From a checkpoint of a small mixture-of-experts model trained on Wikipedia.
Size: 15 layers, width 160, vocabulary 8192, 11.5M parameters.
Below are experts of layer 6 (counted from 0) of a mixture-of-experts language model. Rows are named router (the router's row for the expert), gate (a neuron's input weights, with its number), up (a neuron's input weights, with its number), down (a neuron's output weights, with its number) and show model dimensions 0-159. Each number is 128 + 32 x the weight over its row's rms, rounded and kept within 0 to 255. Numbers have three digits each.
After each expert's rows: "mostly gets" lists some tokens that are sent to it at least half of the time; "raises" lists some tokens whose logits its average output raises strongly, later layers aside. This comes from a sample of Wikipedia text that the model never trained on.

# expert 22
router:156159181149098137068097111093091196145156111163120109151109097134126149053085104146126127091149170112075160193076126134108148076089100144170159109106167143125200146135136130087126112139043162091053081119131124153122065130097091170127194146141131137115160171122100100120120064120122152156142065081174093112138108102149101132113123082165121143142175118123078131086135136147122119082140193140128081083112094189099182143100116149146134118164114122089168137119095164071143131118148140
gate0:133193216097119150131144090166125141095114118190203180127074145092112155131144108145149127097153128123051138156131103155106083121180117084086115118111068135157172136122099083165134156139057108121106159092111132129155089136145158101109188113122057186208106159120142141109121105135152125162116128089172105121157119090122079182141162111180066136153072127115153138154140134109102098108182170146087145173143093152101121121103112137075130117122123172129133129150105069064135136176159100
up0:156144167125141119052170092113095150080136142122198127129131155114117114106185147069127168169058116088107175125099172094108091152123168139114170186087156131182142099138093125120117120124161068134055134122158105191145137137080136156173115119136079142097153111154154147122140149116115140122131154154217186121189127152157104152093115096094132145162145128075114116104210161063099099113184151105141134126066141084184129120175121172193165126106129135127116156125151120128165104149153159
down0:109081125150157093096103152169074143133150102059163086065118119203087152083130092105132133154189167101134079119158163092101170087154137126132135164153152068112116044139123117129191156103122109133043175139152166162133141130115098157177160078123152134134096144122128139065121112119156154078085090135104147144162146160113151192132119129175153124093113105133142101145147125088089106147062147093123138135126095024172104107086107145143162100182150130172102157119115166125107090121123128
gate1:122117160087128117091142070169082107114121099173132134072124092143175138112180127147114129114064098136135156094142169124127137114077133150135102138168124160199105068126041131138176112144089132121114105109119140145043136084111104139105147118146145085107117189050039201115160114139120096120131126090175071162134133168152125106162140150164127162135112126154113131110152079095095121136119131152109143142111123116188136119123180167134176051129126143127213150057120114095141133072094151
up1:061070177126139110129137118131102060084081082098147159121098170164078146089103152160106061106122165059206143099195129121145112090156186123138098165113087094151128141124075089126164064112165185125165136115126067079130125161138094097192110111148134147138089146138124132113187151085102138051152074107162088178119102160130083130163119116135126136112075121124153114132138153127139152162111124078142097190131102124143099114190107100141106137105128163138154129067138117116152145156103171
down1:096155117161115140181123119161151186094184069196125118125154128123117143154124096140164109084180149096146140131102140073106108101173167151104173147116118097118150193167095147106176144076104187140142133137122147121121125103149100104157098142121092154125074144191151121152157111078112135090102085185099117119169179121090073144096136100166159174139108115138124111125107188130232157187059183097099091147134164071137101098128109099115093203120119095128093146069128140140118137161148116
gate2:168134184159077118084079115154094174184098126131105148104029081119141183072094150114126136102156087145082093137073099151083111187102131157116142147062172141059174097147137150124123212111071150114105089109140133142161053085070136146110084146153138131154103096154135094149142113076098143141131112088172121141178118112085131172151181149097074164120166118107101129106137158124151104108115141130125127086078158115140123155139121116101150140131094109118127116120176212133129075132136140
up2:158121112086108126108146124108102171117103121112148107127170100180108099174105159134120198094201130124136117150099157187118132145123069104099089113181183145161116183136166201147121100147160140103179068103158112130147152143160146142177153167158123124115103136109150135123143176119120098100123154087107102125060097131116154131126036142130152161145083168115120145076082123141207167107123092156076150165208089128175075112155137084109181121137075106125139160127099132125074144161187100
down2:103119056105133117168085095103115064161142145138115138092103140097128131132146104109100120194075152144150137192103209164168099138088102080180163093139116164108105102085108073039136107120135088129159118153132144204118139177156128070164135178117130106160099118145100152105143122193176152105103162096137108153131146096155167094121192133118173176147072167107077123103100124155122182115106114072139133131161168115101180096138073124076164134121160131167102167120119173145112100130149131
mostly gets: " S", " G", " H", " T", " L", " D"
raises: "ist", "ven", "g", " and", "min", "-"

# expert 8
router:111159126080131185090111129170138156127145112122121130103098142144202098054140114161156087073150127151098155156191106163114104110123184111137135129143126035144111107113098125116177115097135114115078185174146087139133166083150113145153132086126158088164118093136129094158126144138149098185128174114142084091099206136101140148188088103127187194143129101074079096111120139138135144184122139229147140097137152087104137110175155173135157099094099133146127135075072138112152171154138149
gate7:169124087113109156149103146166140151108134144120152150136141113135121115102134153070157100085097160129084154179141120139086121090137125141069117111110170053200120066068152092101138112107136103072155141154155137140126143118154102118136201174139166121161113120118163104091040133094158054131138134129152181100155128177138119103081098135111163160192140180148106110123105135162127081151130177139131106111131084125110189091207103162127215182076137068132177158129102115099127105157141130
up7:109114120149112149119185071191110090128126161171144136106130131145154153158087164155059156081178134117123072131149174141080079164090118127157064145157107120135113108179103168164096154162111083136105141135168145126141187176205104164119111145063114154147107079118155162138194106115137091160087116126163117115126099132143118197138127149167142149185123120074127143060135157116066125062143184144063119090114133115143080181120071136152115148136091134098119152107112173110085123155104091
down7:133072154132128123127159127126069048112124160167127145100113152071091103169141107204156162104152111074115088113120175123151084157113139155107114091139148157163133084145080116096096144092174121157168159115129144114116190093169114140120171111129110159140097153099126106102197153162100139170116157148120130181088107107097113143140205126115123181135070076141139173191121127095079161108110090129074131176179153111092109121081173083117094131144098122186072167070135095156098116079142107
gate8:131125072049197105063139131158146074111149114120145069114119121147127129149159110135122064131116122104155083164208112126118073136088132098127149148172142040167097066181107145114177099091144060111125090148144094119091130110077158091118131107106078095144099140065105191162114095145163143150143127135135133129105171093114171059098100092147158105129113119109120151139117143131130108134122097160089177155080136186113141124131173131126217107183123157170143130154131092154099128150153093
up8:093167169149106120179109173085147173146130151138133118127148155078164105066182113151139161181107097131087161104149130160050122195164131137142144160092129183050134179095141121172123108142132128163093119113129137138090108096135149044081058097175133160141144097113138120161147101164158144133110140082134116162140137108128112137142141119121152117162158177138174115113107060107085090143126137215111158165043099157128102161106120168080110088115151133104119119088104102140199079152096115
down8:081093140102155150076073110141171147178127095159143111160088129138142143129109096135107104132167087090108085092078100113158127148103146157196184120098160100102144089146105171183117145089094148124169034099149102130092089086165083131101159165063093205132185123174141121114091141077122179142112165099103148152135130083198138191122118145150114154146106034116106132124086108163131146110165111158173085118129117135101103109121175160128109086145156170119107156131098116120111076110159105
gate9:151105179080114113103134114113122141133154121098089146112188149107164094159113160177130061084128068150130162209109151166167121100151088202141086147124085121127153189118088164113163102115168178114112130136131128140072116104138127121108159139129164117143094072110136195111173078105166115153127148131137110087117170127123230097144111139145184154137125132050088086110199078124171161167150085125130178121150114161125153127190187156150149100079104181122130129138122095161142131125129125
up9:126121135130106123135135121107146145124159185114149126206189111127127190101166137175106133096120128211073074128144104159105209097139122079160152123102093165137086148164119138100127155130144197155105148126130139135134142179068141132089161123138096098075145169154149102115125112115135106191158129144141101117117184117143092064071152087116147127138163154104178202158097138160115203141179163152079200106153108135178135098177119076143118111118194126116141092127159126065124126156111138
down9:164085154119154114140146094154110141111136121149167122158159094082079056194109159128097095120125138133109146116130170138121099102094178140152065121161120186139037126123066126158117158130164116101106103115140200179121102076040173181136118163135110084101103079156099088188163139105096138168095126136117141142109158129092109177107113127124139142118128111107111218096121176165110126178181132153129160131179135123060149088114130125060091161128146118120068088145123125159153109164112147
mostly gets: " ", "–", " two", " three", " round", " against"
raises: "2", "1", "u", "3", "oc", "4"

# expert 2
router:086162126099111110060120071120108162131150186109179097126057121140154164086169080162109110129115134113077152154129068081089124051056075109178137113139103157069161072134096133113115126120112155137152150114118149120114156107128149132141201160123068119096114130158088127146102141131106123092137146117085091109107104155103042170195094126177131154164092133166097160140121170100129090080125135193140106099119063106126157146162143171154117118161091159161155135068108091144140136087126151
gate7:140071188063089111168132143146132110167131077094149157200121126178164142080097107159123164178109083151131138118137104133183096151101135147116128084157091109115185140185175142112171184137216101057161160099107175128126146107129098119166090092180103065081078139131162136129084130096104207099126096115159049145152111140155128111126125180117114106109112145193110109083114160098095125127098132125149154129146131118184129146108137107145139120114102178117183110117142128133140089074128091
up7:130130084154132162165127123167113122073087164145133165116093157074159129163169124176134072140096140132164163115102109208170117130103113142133162103133071151114114117171130151120159114138148108081115131149092116092171146174112144123211145076106176119119204161163122127120145138132129089094156135115162135140137081101173082123103170136168136208151133044148164121097063054127135127171070140145143094188071142155149174145109121138118143145169092129176132120060163124098087171149122115
down7:113101155129143105132139117105130123119096101104149112120125137133134121141170126116165098085168096124145088131099127105095143136131126122120082135124139118104111119086016181090124052182080110117115165125161149135168099113071140126146157131082082149221115145106059098117136115105182080203051112138105123119141159144094135145105097068101126131093109192128196128169116128154145149056102218119154131078184121130072107128089123129128132159171105178125093130144128122059106128126100120
gate8:103119153154090102093092105077166151123129173160137150125138099082102117122133168115129142092169153105086153091167040094097152102052119165119094094153134102125138100150140094068138117138131147121144086134192163156115129095107098135107187156058149075142117119145179191105067114166134113115178124148111098166137075195140113123179127179105096116134170155095167127144120159088190083086159106121108146151142070146108135125170149139116110183114101135119057086094136162186118150112120068
up8:126063162136100162085094120156086117073144064142156160062120099084176146102089157156133125147171098211126158111127106104147145148057103172119143115122136144105089138166153072123155139092154090061168120170195108135141141091152125118087153099143111120132108144120089134095130126170111132145169128133175128165126093146104131161161157091147169118129114149069065106152093113127150082141207101124148049197102101087110123118156113146131078148103100088167129124099148131137073115146057163
down8:141127163156140146108130102100188093094143130128143111114120150124144165139116095073148211139161170125204173116186083133150156096126083148181155105147085169084191131178123121169162078143085079141108144121118169112139168110114135091087099147124118080120142164106101167099107102168113127142090130120114114144160061162139114141150116147158166087021143135083151065130130096092116109046072104108176111145181132150106118119101117169076117153085081126108104087141117073163111120129107129
gate9:109166159170109031162157137084092219164114121100146110173101089124140167171174128104101111089123106132176177081102155125119093074142161121099085097134113136088136134101112104083168128089164111039077103135128127104111101180134142147078138117083046139089099144132113164117078164114137092127133117120131104118170128145154157153161140062196124136172103206172122125140097087089081131158088115124159120201107123121189130111124157133154136081138152125140135114113111152110154123122148158
up9:173196122178117116143122183151104155150186162031149136051168178117089109145129139149045218084131091139113159133108169116168086109098164096156134088126127125101041150155146166112145068173156141146161137147124147121142093132158091168164111159140180128145127171140119136126137174153149110141104058151147145146132124142108093123090152110176158136126116127146147098167119070146142045134140140126136127129112100094146129150108151091083145139105174108170125130048129111143089096101101122
down9:173130150146173125187099158175123140188089172110133082044174148124109150156134084148185159088182160124075129170155116100112082187050198081142144146101180136084139125132106171154123135138176177137142100153124191137115164127179106125131142200137188110166115168146118128161123102170106121115130122158157132086095141154068141172112143132113094114160101123108167127095111070154161124091105143115105094112127077118196134127153111157140130131154095131153104186061118089159119131156126116
mostly gets: " and", " |", ")", "\n", ";", " /"
raises: "\n", "|", " ", "-"

# expert 26
router:124160172119078104129101137146138121161142071151130113192117130166122201132175135161065086122135074162113159181142140119119110114110083072191081180116132086074117108112110121139144131141133061144075161111067126152139123082137045128172109136133156112131072119099130142107120167157111109105193163128163060185107154127122117097157123099159099153154135096084095110125163125148113091022155157109174097087076078139112144112094188091135130124128096089163115128097130158121138112132098135
gate0:138156163146160177066113115172123123143221078133124171104118191103078094091116143157114131104157067075095139115152153128099124124151117083143090111144126178150185091113120096133059174109122097150095180116167100127128139072133098163131117092121111144116082158046093109199143148105165131109073119138122084183112169111143079121127179150089105195151130141119130093148188136132106114104136122122144175130043125126129158166140106138148180103146075131164155104105104089092124177109131150
up0:078139194131123076126119073087145139133105116112155182093120163192170146178088143099123146164095186152120160131168147137173081137119079151129136193107131146109106144109092133065062123193107104129211122139128099136172100110165148134138179161136093130159103163088116177154131152110079158128091093106115101103128107151183106139085087112079146091116132096110084174100118103084220104101150090134127077095113138129180081137103139131101150136151082124129150119080173095162161148151164116
down0:171182096112138125161141138147106086137116141087111141116186139192136117144094134135176072107102154189111098175197113079127141120088106168098144086164128118169148153121150119158155131131134112150132140078133170155152171119078194184086120118107176118132113112221181121203136133158143100156170122165138096093149114125152200117155136169067108151107089139095125131109100097092209093125127155118123089143134185104116114153139067126142143101136073119104099128090126113156194172121135188
gate1:139159154169112164117103126163096117081140122144139161109099151104139153093145131134156096132154143118071170095131136106065164089154032151222094137114192119098125126165077172134119154129106076113122181083155093143148071074143077181137081159152137095109126118119136083145128126118168168128120141173112160138133145075195173124105125113083150184062103122070123171156096118080129125093171107094114099087129108177181129159148117084081141116156129120165187147093130141131146148136071144
up1:132101075177158100096180111138142086133069189135103140129074120148092127179120128124124106159099165118134127159112092129136110069155171138140097082133124105144079153163137121097148157056114103135144130151147097120124174230096067176168146197136144116092179137132150120126176146132140136110173120199153121130143150105107086163126122145127095094071126169151120188108160120050176135153146198123161103095161114104116142140139118144042122159191153099142125109118136146123130177149123056
down1:110128119116126178111057114101098110116135142080139126151161102127146130186133135205108154119206108125095125178153150102086106086138206186148108123153107140152075182165145109124136118161116154123162142154120117144156116100171159110133095086162161093096163144076143084185137146136149076052103198134103120144104143182127100115172079122103086129172093118143129199116109149063140090138130135088121114079149149116071097132153138144114090176126097122079150094127112156211176123077115117
gate2:173152151097076087130096136149109119137087134147117078098092078142111199182169165122148095163107113128085126113101145163173100133173066078137122145155144131143084139099178161168168070140121093188111131165116114066127136140086126084111159128194142050101086139099126115121182144156140102155094135087147069115059139072137125150142122106143167143141063121138058126124146120086156138090169170131182138119146095110109115087168110112135190148092065167128138125152087151114108078134125092
up2:168171145119166128160106151131136153102165080152114105165136077104126118142094151121126106098139125127147140087100108151155133142137142164131117108228104185133158154096093109182084122125091067162082085164158113103083182110135109113133133129067122143091148125210165135166159097090139123172098134120092103107066143186197085134063113187135097092147056149128085129116139111165087130126125142163101134151090134159091141156076118144034097124150130095091132104106129165111155076117075155
down2:164104142150121082172138060127091185167117149123112070100150080229091139137172118186170101120169128152106024103144151142120156095141128120143096119161137110143156062137088139134135128138118070135133092151093137139126119139138143116178101143167127092157092123089120124081158130133138161134146166113112106134184137198136106120197103128094078160167115067154117129143119092138112128105129107115101142140139212150155145134058108049119176107120167106137140062083151122164143163168098115
mostly gets: " L", " He", "an", "ir", "en", " She"
raises: "ch", "f", "'"

# expert 14
router:127145168142135138112109165066099117173159107115088142141156141155191129086119116114088127146154129131149147128153136141167107151073067091185123109159129144075176151084105137115103070091098122137071147152094134178088105099145164091166126100057151100104113112122127137153111150180149129135073099090141133144144159116136109094142109109176136125210163141148110161096121184140115121087214163100160059183078108120158160175123185076147087162129130123118172098120163116061169166088177141
gate6:178135111114128161165069094129145164160139109156143065105118148102165070091182048094166131122130090120151087143159180108116163135132086174163075110133130132185148173136134207127147122150142128137128132140111149145157110111170187139236147089023124100121071077122112134141103170102165092139151149084155135126110138104116108152143160115157143100090139148098098165146108145164076103081152127094155139194149097138133161125095147108131115115120095145139183117154181148168119115070150097
up6:077145151142147184121071141144158127186085186142161111164084115208121142108115123103195127101153114087123132101141137070091156065100139107117090149079133062207147163170073093203127100084110165106114153157100150128113130139165125167057139096116084090137152130120117084150147134104160155138122080169138129061140111131183175110088143120065096119094097097112124175118118188146127148173117123094130110112143123117113136086101128133101103150119131110095111086136181118155148206150097116
down6:179144063058112100185151095123176122115131140110097063085132148101110185121143101121155129163133142196100078106187120077138150169122129123083152093125174069147083140128183138218175099143160117110132125167156160145112127146182134091114165075129110158156120110143125098115154179102116169161118080097125097108121135057137134109155175149128112122112069162069136122098157091153137161161170124112146096171152167115064161151114087136158102083161152087144171154155112113194118124147113118
gate7:175149144082211162139090152115135114123145141154094123144115136154220161132092166068134156156078090121156155135166142168105167098183101098148132087148097100113132133143097150154094113125128150191119062154136097057124171142082104180168142114094090111118122161140089112056104109123062112124093096134139132136113169144150169123100088122109138092109096132141146123116089144141120095143072129144058190139188084117096091118153117189101121187100044168136136076139093149125149115136110142
up7:155133165096148099117143130153149122166154102190154123135101127109187149123153101092171091156176095167106127117136163132124150143117181091129107079178131155171167113180142127159089149135138187125126142147064095114155093080197041146102078139108149171093138151124105186136032151104147122187122108067146121131182125143130064132174085145109135120168085112119138086104133106133157174126175125124142150176170117133128146153205126076156118124042116141172097111180131126119110123094148117
down7:143150132123071110152123111119096151170095195121136122136110191084110167091135115186099121156125145116134152084115180136165136077142113100098148118139096144113063073086143130129166158169082090119122154145117119181129071124177137099164166158160118097099110091097152088103162138163133134150154180168136130157129108153098172097167110119163159085183083111091082186086156075194092102197157079191159117152112155160074136124106179130170110143126171082175155143134108168141099112146081139
gate8:135123127157113131113081133126120101162141114132156208095098152134137097196142093111091135177123055098126170103078101097115121102190165220172141084092126147093152134143163119109133128146146162128115132143171168138204117143119107154139133116087131085089105071139133129168114163153175156169125196131116083066059127074116096131164100122149135154165110162106140154115099117131156134089160156062164112117170160154072144198150107135111110147136170195130154142120121163064087175100130115
up8:125107066036144201175108102117068112182159133147139094049167096136189065108123112164097154124121081104179139125179139149164164134129073093085127122089083124130077207202105114124118108135139119121132108169123086130144226155129082126145136153156098139140130113116104131184151119089135103075127122108139176137112114169104123141084085086131103085078115143113119126148158131180117089138154137061075136126107147122121186099146148127125134131144129099183127168110137106129090154129146160
down8:131098115111112113137207120141109070119075134161138170120107110195153178111121152120069052106136108118134096149163166185159135076180084164139136150144170109125146124117086101104056071135075094052131072076101110190086071161113063125092143137136094178139138090122134141141118157148147151190097121097168127111131109136113133133090106140108150097164122100141178112112075128156086125135174157065143111097161173117122207102153168172103105123117156125167144103142093148128108107128136154
mostly gets: " S", " P", " G", " H", " T", " C"
raises: "/", " of", " with", "-"

# expert 7
router:170158219132109137128114156134114178146143085138104147109139117180187061061102089139117124121121156123128139155124092168141129082099165099133120150131107008140129105120113177107175133128122128069081125126081054196114168143102096197133116121126157125167159106172111148133093124127137130147085157163107087089122143104110172130174095089153172115135115110070097094123129160120141128140103159170181109107126130118115150137137113197147105058123150121097083069058101089096130140133159128
gate7:149147151095136114099131091122126171197176133096173103112146124164129109132100123150145122137123139041171137131112127110161060187090151163099159160208122133163152154154122158166128153129151126124107154130109094142128168141132181138120139158107192137108105126137129171186071148177146130166132186147077063116131158078076145161175072082160138139128094086097131114078138123115123130178147208168117074145145129090163151162204188087155146156158100123140078094167130118098099094112133147
up7:186082127175149113134095146154105112164130107165121139110049116147095142105107110122138137109176131133156167092144103070084077142134143159130135092148105130118156130157088142148143152144180168108127179065094051139082120090119131127066146140086126101188151102124131096136134171128114118111149129096114087105158069108081131119169160075139090121141111077127116190116168114173160128165059190149056164176107113111057162155108074183096164129137113129135126087108121097135066127188157152
down7:126184106094085195115099122172173131198147123110099153093144152092140145107094154116090114116138177115156158097109115087184119149125144157140119114162141139140160128087180062110084102152127156128154160156125131131092190151173144150071119115129167087116152156095125157125121154092133146066090125149152083106147114087109195103161075131139091065135144125136049153146131111120162159154059112145125105101088125148155163134122128201181146080140082142132110226108115064092148115100089168
gate8:189155143113185195174112098097162186193169106058181130135110096091128114137074110112131108110126122136154124125083109139158107162090182163129179152127130128111131074092118142136146104172102127121162176113141118098079089109091087175078109112129143134143166127138118154159085084160142077183081108073140100162116110128132089109172118170144126133157119107103064107152141156115082068124094146162137143118100185123108066200124101189181145168138084092151090105162110104108090097116097102
up8:136128148122082115079106150074104131096101125135162169140060070137152144122132144120118100159093098184147148110153118161148116161127134137168155107084095186042177119128142089104160131148162089152193131066147062137142123098107141115175095126175150160135192163155117133121116094148165164092157116099172143144116092169072098074158172096128168105096110117147117094163132105148135187112109190128120124158157161098102131182084129154119039156189120160114114158127197120075118087157118137
down8:092152131129131155123175123079096077138110157129124130098119122142055135129127165122072136110117184172115080151071091140166151087189090135135132146148115090147109142134161132222111065090104161124137112167104093079172137134173101147057141119122154084090104143121109139153166141118144164155172142148137086127087123099091082120054127174118077135134115115159136104139122114162134068144197107094122100104123162078118133123119117080055149134081205140101097149110075116084070094162130089
gate9:121151127092120099082121092138138108140149132176095116127098115168132144172078117142165148117154157127139144165143109110048141091097149165110106145106130113117130099142131107133138115134061141144142089082059146134092077050030154167152121044109161119114133133083155082063118109123116148120161145129162133170171143127213177145131052120158153116091112097124143096177102095168126068073129138157134143080122094093178155118197150147138114125108121119089057098156087148156168122145126111
up9:117157132167181137098116139070145100175160100104105186109135143126169109088111097119118172101122086097105144119159160132143115129148172137143069105116065081115131114147104193100138143159112128167099182118144130170174076142112160126075108110116097119156127123112144115147100177115154089170107111105086086120081138077149145146104141127115193159114132049096103073073160080157074060073057139143133170164175139112109139136115102148200125197103128145053111091167127145107114127134108086
down9:183186165125164126183125151194122133159137145048164139150163158105165127111103139070123177163119102179150117165171156141118105138126192142144154150102107057088102139173120143153100114180178137164094127147094110123063134180130127060127135139113171168134150107135127075155133145140060093180093153166120110111139120129136119134111175144107126098153166151208090118120097114111157076119100148139109082223115129195164142138116188098113135090104094127139114099143138088111140189133115151
mostly gets: " ", "–", " \"", "/", " c", " C"
raises: "6", "8", "7", "3", "5", "0"

# expert 18
router:125128176181134141100153151097160179142111132134154137134119123246124055134105107137132085095111135146124133195146111185132158060117150129100099142134124050119118097089122167119199118085149127060113099158110092104109130146112109178156130166081102139158112108145111108102139123127124155168125158136149073056101220156104128152113061125166149150098120107089132137141094177135153120102164114168194140086164100116113143143091157190129158071148140131140139080103136130074146154111081137
gate7:098115107152152109071103120106127160125113139111155138126103125131140089152146090120159110101148100169140161151152182138147163129078171169123159100118128073150174119177148161083209120166117143123156146160110125144064099125131103144126105203031134095113102126104139126125153083124090160201141132128150091089097131227088170127066139121116091133125157143152161099098122153204072167097140126113181091078183125145129167153195101189125119106095118110154136154133123128103109105166063115
up7:127054146108114112124185092081191107146164145165149118119141164115127185107057156114093149083130113182160124174150133113148140146160095146171147149083076135106074147147135147152076185152156146165107125134135072103190153127134098138153095137119181209140123133221098172101171123154106127114136107104131142109082154149091134110122121161097131161085131090106136131150117076059123129105126107170098195110143121101181094176109167174142130113151093123145158107069078082096138148132070127
down7:175176070148140140119126103087124115153136147069173172139146128096122119116146105124189118101082063149154140114099073093132144036129081081065101131116102161124144090163081156095147145137136072159125071141098082106183069146099128119126144149121110089094122121134135122150087129112103107118130132105177106150129049077137122151151090161149068119077176128121129106138153038128076178110074127169155135098164142159115116057086109107165136106078135119134139159104084142128132151071136157
gate8:139085171113127167110139113188129172191093135148120059120071158084134187091084103156118143118147117148162115123132076168069093104108133123113092131139174102099176112103069133133148099129132125071121178118143110109115139139167105140086128110137090110171134096108136084101173132098099126130165138140168148103180167158154163155060110095156130170149115173182082116162069129108148147088104085133162073078144155231114176078125125149107105084117087121099131124066089188115123140106147144
up8:125118121115057098147130097155087109124103111127166149156153073106063182123134114083105087150126137156157129122092157109107130091133064127084085143200137100132091114130123112107104146092073150151106194093158151095122173088171130118164066163144141180141149154103164115074111161135116115136126147083151168138118149080105180162122195131150082144114121153120096130168134183102189127110119139116158134121166102133118162137175208056165090135123133077050120156183095148093121171101162171
down8:073074162163185116115149112115158109152119156138111159157126136140125162098152122146087156069147125201107112141094134113094137103131108156183131079100155131182098091118077091099097088164119130119094151139126160126171138128128090110134096096107060129163155092163123063137184152175202113162115117174145144071150184217187135177171081144110147150090148155127143091134078134154093130152130064115162103103189147216119139130154152131142112132166116122128089105122114149155121094088084097
gate9:124078139074091147173116107067109166083143186105191111113142179192080103165116099132154108095094133141119109143143133151102144092155126122118143147108122050144125182120110091124127120134134148134157125117125120119114095095091172198120136161131135118138158157116117120164156144129136171151181189077104155107150186135108184134171130172093121191089063105104139162072087143173090130112132113159147164117113048124149209094136131106141191094175145139143145108126157168072191164135112177
up9:149133150129102155150165093133100193117118125120203089132174103085123135117159137097093170145072096122133128066090110081149164051119183151141149181114146132137134085119112167124108156094157135107094108156094118166050157186114120163149102136136071174119167106111176149142107151106073113141175072165103069106133081174113173113132064139111179149106145189105128146094177107146170166134114156092134150172140081080148140111088124129140137112145129193114114166091110122072130132160066138
down9:118135111143161122171098139136123150160153215081166139086175098104123098133132147167119103130095166090141163137150152143174109130120147138154153147136150138130106128198187067175194179162146185123153063117134167131113134163121109120084146132109129177115141098176140092127081132083137132094153089098129172135121119068115120103161176157086081163140098177136167175075152142131095128119162154134111132125166111132142126175209129098129130147181187106063055152185187144092125086162114140
mostly gets: " ", " T", " F", " d", "(", " ("
raises: ".", "0", "5", "1", "6", "ign"

# expert 25
router:148150218175120140118124139119175191187100128151109132118158104143117061072133117141112117147146115121111172120160121152139123067128149124145127119134072052138149121094118189125171163123120152067086155192103072139087164155113097190145163119096151120146088108179126150116152132134116100186171165164133092082112183151124127141138069092157145143107142108072110150127132220107131141128128113204180113066158113143135128137121128203161165067121155090131142097100102129091148140128154122
gate7:151194152185104168081168072107127193118147174105127096178143135120120113079105111116129081150102128124117129122168114162126102146171093139113109165166124163141217168111144182110106160062148091148061121140147118173137149138087136123130148104046110131114130157191142119122146147094102082142128166186119110081174135161121039084146150122137130077140175172164143153171144148135129189091152101104141144083146130140105174154119153095125105167089199149104154130128166070145151107126159109
up7:133105122111108062126153157135172192176085136153177091123108126047179128159114169146188115156120132129115140131123151122130074128137116170169172083135134122118082098123148106177135133166103187169079123179130120033067137125134161144117091163202067093207153072084136122139123156160106121127109137136125143161146094169141126063166152109161111163111111080157124118148141090121187102156146088123121167115129151131116117119122146204112185162167131114138135119103112168110136075151086084
down7:100107137159120131093162078182140134080109149161104158198092108148185128191104135109086148094158150222116099111146125126093092115171123152125134123071119133031068066116146161195138118146153139116081149107198157154097133098150114094111123146123059137174126157116116171164175098093095140150182108104129170148158085120108124162147111087106169160132135136161129110142108121127046114097178081117140162154126167108120137139124109168100150126180125187080111106106125128176085124125158106
gate8:150132161087155098149114157175040168158166090147135096160128134059182119141147160145148138126092080108149118125182110154134149092084147103113171084086159098141118059082083074176133099132153122082173131151140136196065156071112161096092129170121123102103154151117119156136123100160105137172193121174096107161185099157061087073158111108102121164122201131145156179136099193066099116099115132104140122133175155118106083116102123155113129118117135111126110106117121113150100160139179119
up8:126121087135111087109152129122143193074155082062101134148189165105141143165191153118161118158165145051091096139078131114133137115111067119121139112192122145142101138148155152092110093136164050114164117152086063133151137152094086126056156120139163143118149138130150103150089138100130102177102087138143172160142149145156141157164139120103044136123163101079140164092141129152177102083134105157140138113167075145135130087174158113134093151081116041147188128085160149117136104102111063
down8:057148160102113114124131107111143211139161141150150167151166154135086107125177126102123107082128167135112187091143169124108127109153041152173137135158160162131161115138145114104132147101077104134133118126097113159132118130155143114110144175086109131147128136133101160161141132095142188092131133132175089151136148132136121139123090105133156068109215105068078114108137153107141195135158135190125152117085123177090200135065203153169169145185109161146135136061159127038158134116134071
gate9:129123141109124158131125099124195113123097125101140200162064102167094119109135149140127060115139172196168197107096112152080125076143150107156126135154141128115170112131083128148134160124127140102161126146104136107182085165088096126137138102122152182152130105109155196098100151120071108117160158111128134088064113153125188121203132152114129206140154146116123066149123125172132121086129073154186146107138115063121148125083152145081189118172033099108127139113164126178092100114123075
up9:106155206147097124132168164107139151136102087093106102086142171151125167153159122083130105091131058165122117185098132178058192124170097126083053151074133128165140133146150165162144134186102145131071133094126166138183169154129150120189103104129153097131111133074127113105103147101209122123097169123126091108113146139152165142150118126119149157177135153059167116072180148120163141140131109092122141165144080100173130104122164180133077114117138102125114141070103068106084067097146144
down9:137147162101114150157078132116102088199119095139119134059087139167126162130129098118134124120142129130110173123161217102167102166104167113093143139103132055111130146124105073171147145095122122111120151130130100114069169137145145140073103159151193144200143158134149132061143137123112114158081148139137115109190128126138135098101135191164079141216196178181128184159093100144133138157075106134193130127173133140149087103106117138144123094081081101122111138145074111163106193178145133
mostly gets: " ", "–", "′", " $", "+", "G"
raises: "0", "2", "3", "1", "5", "4"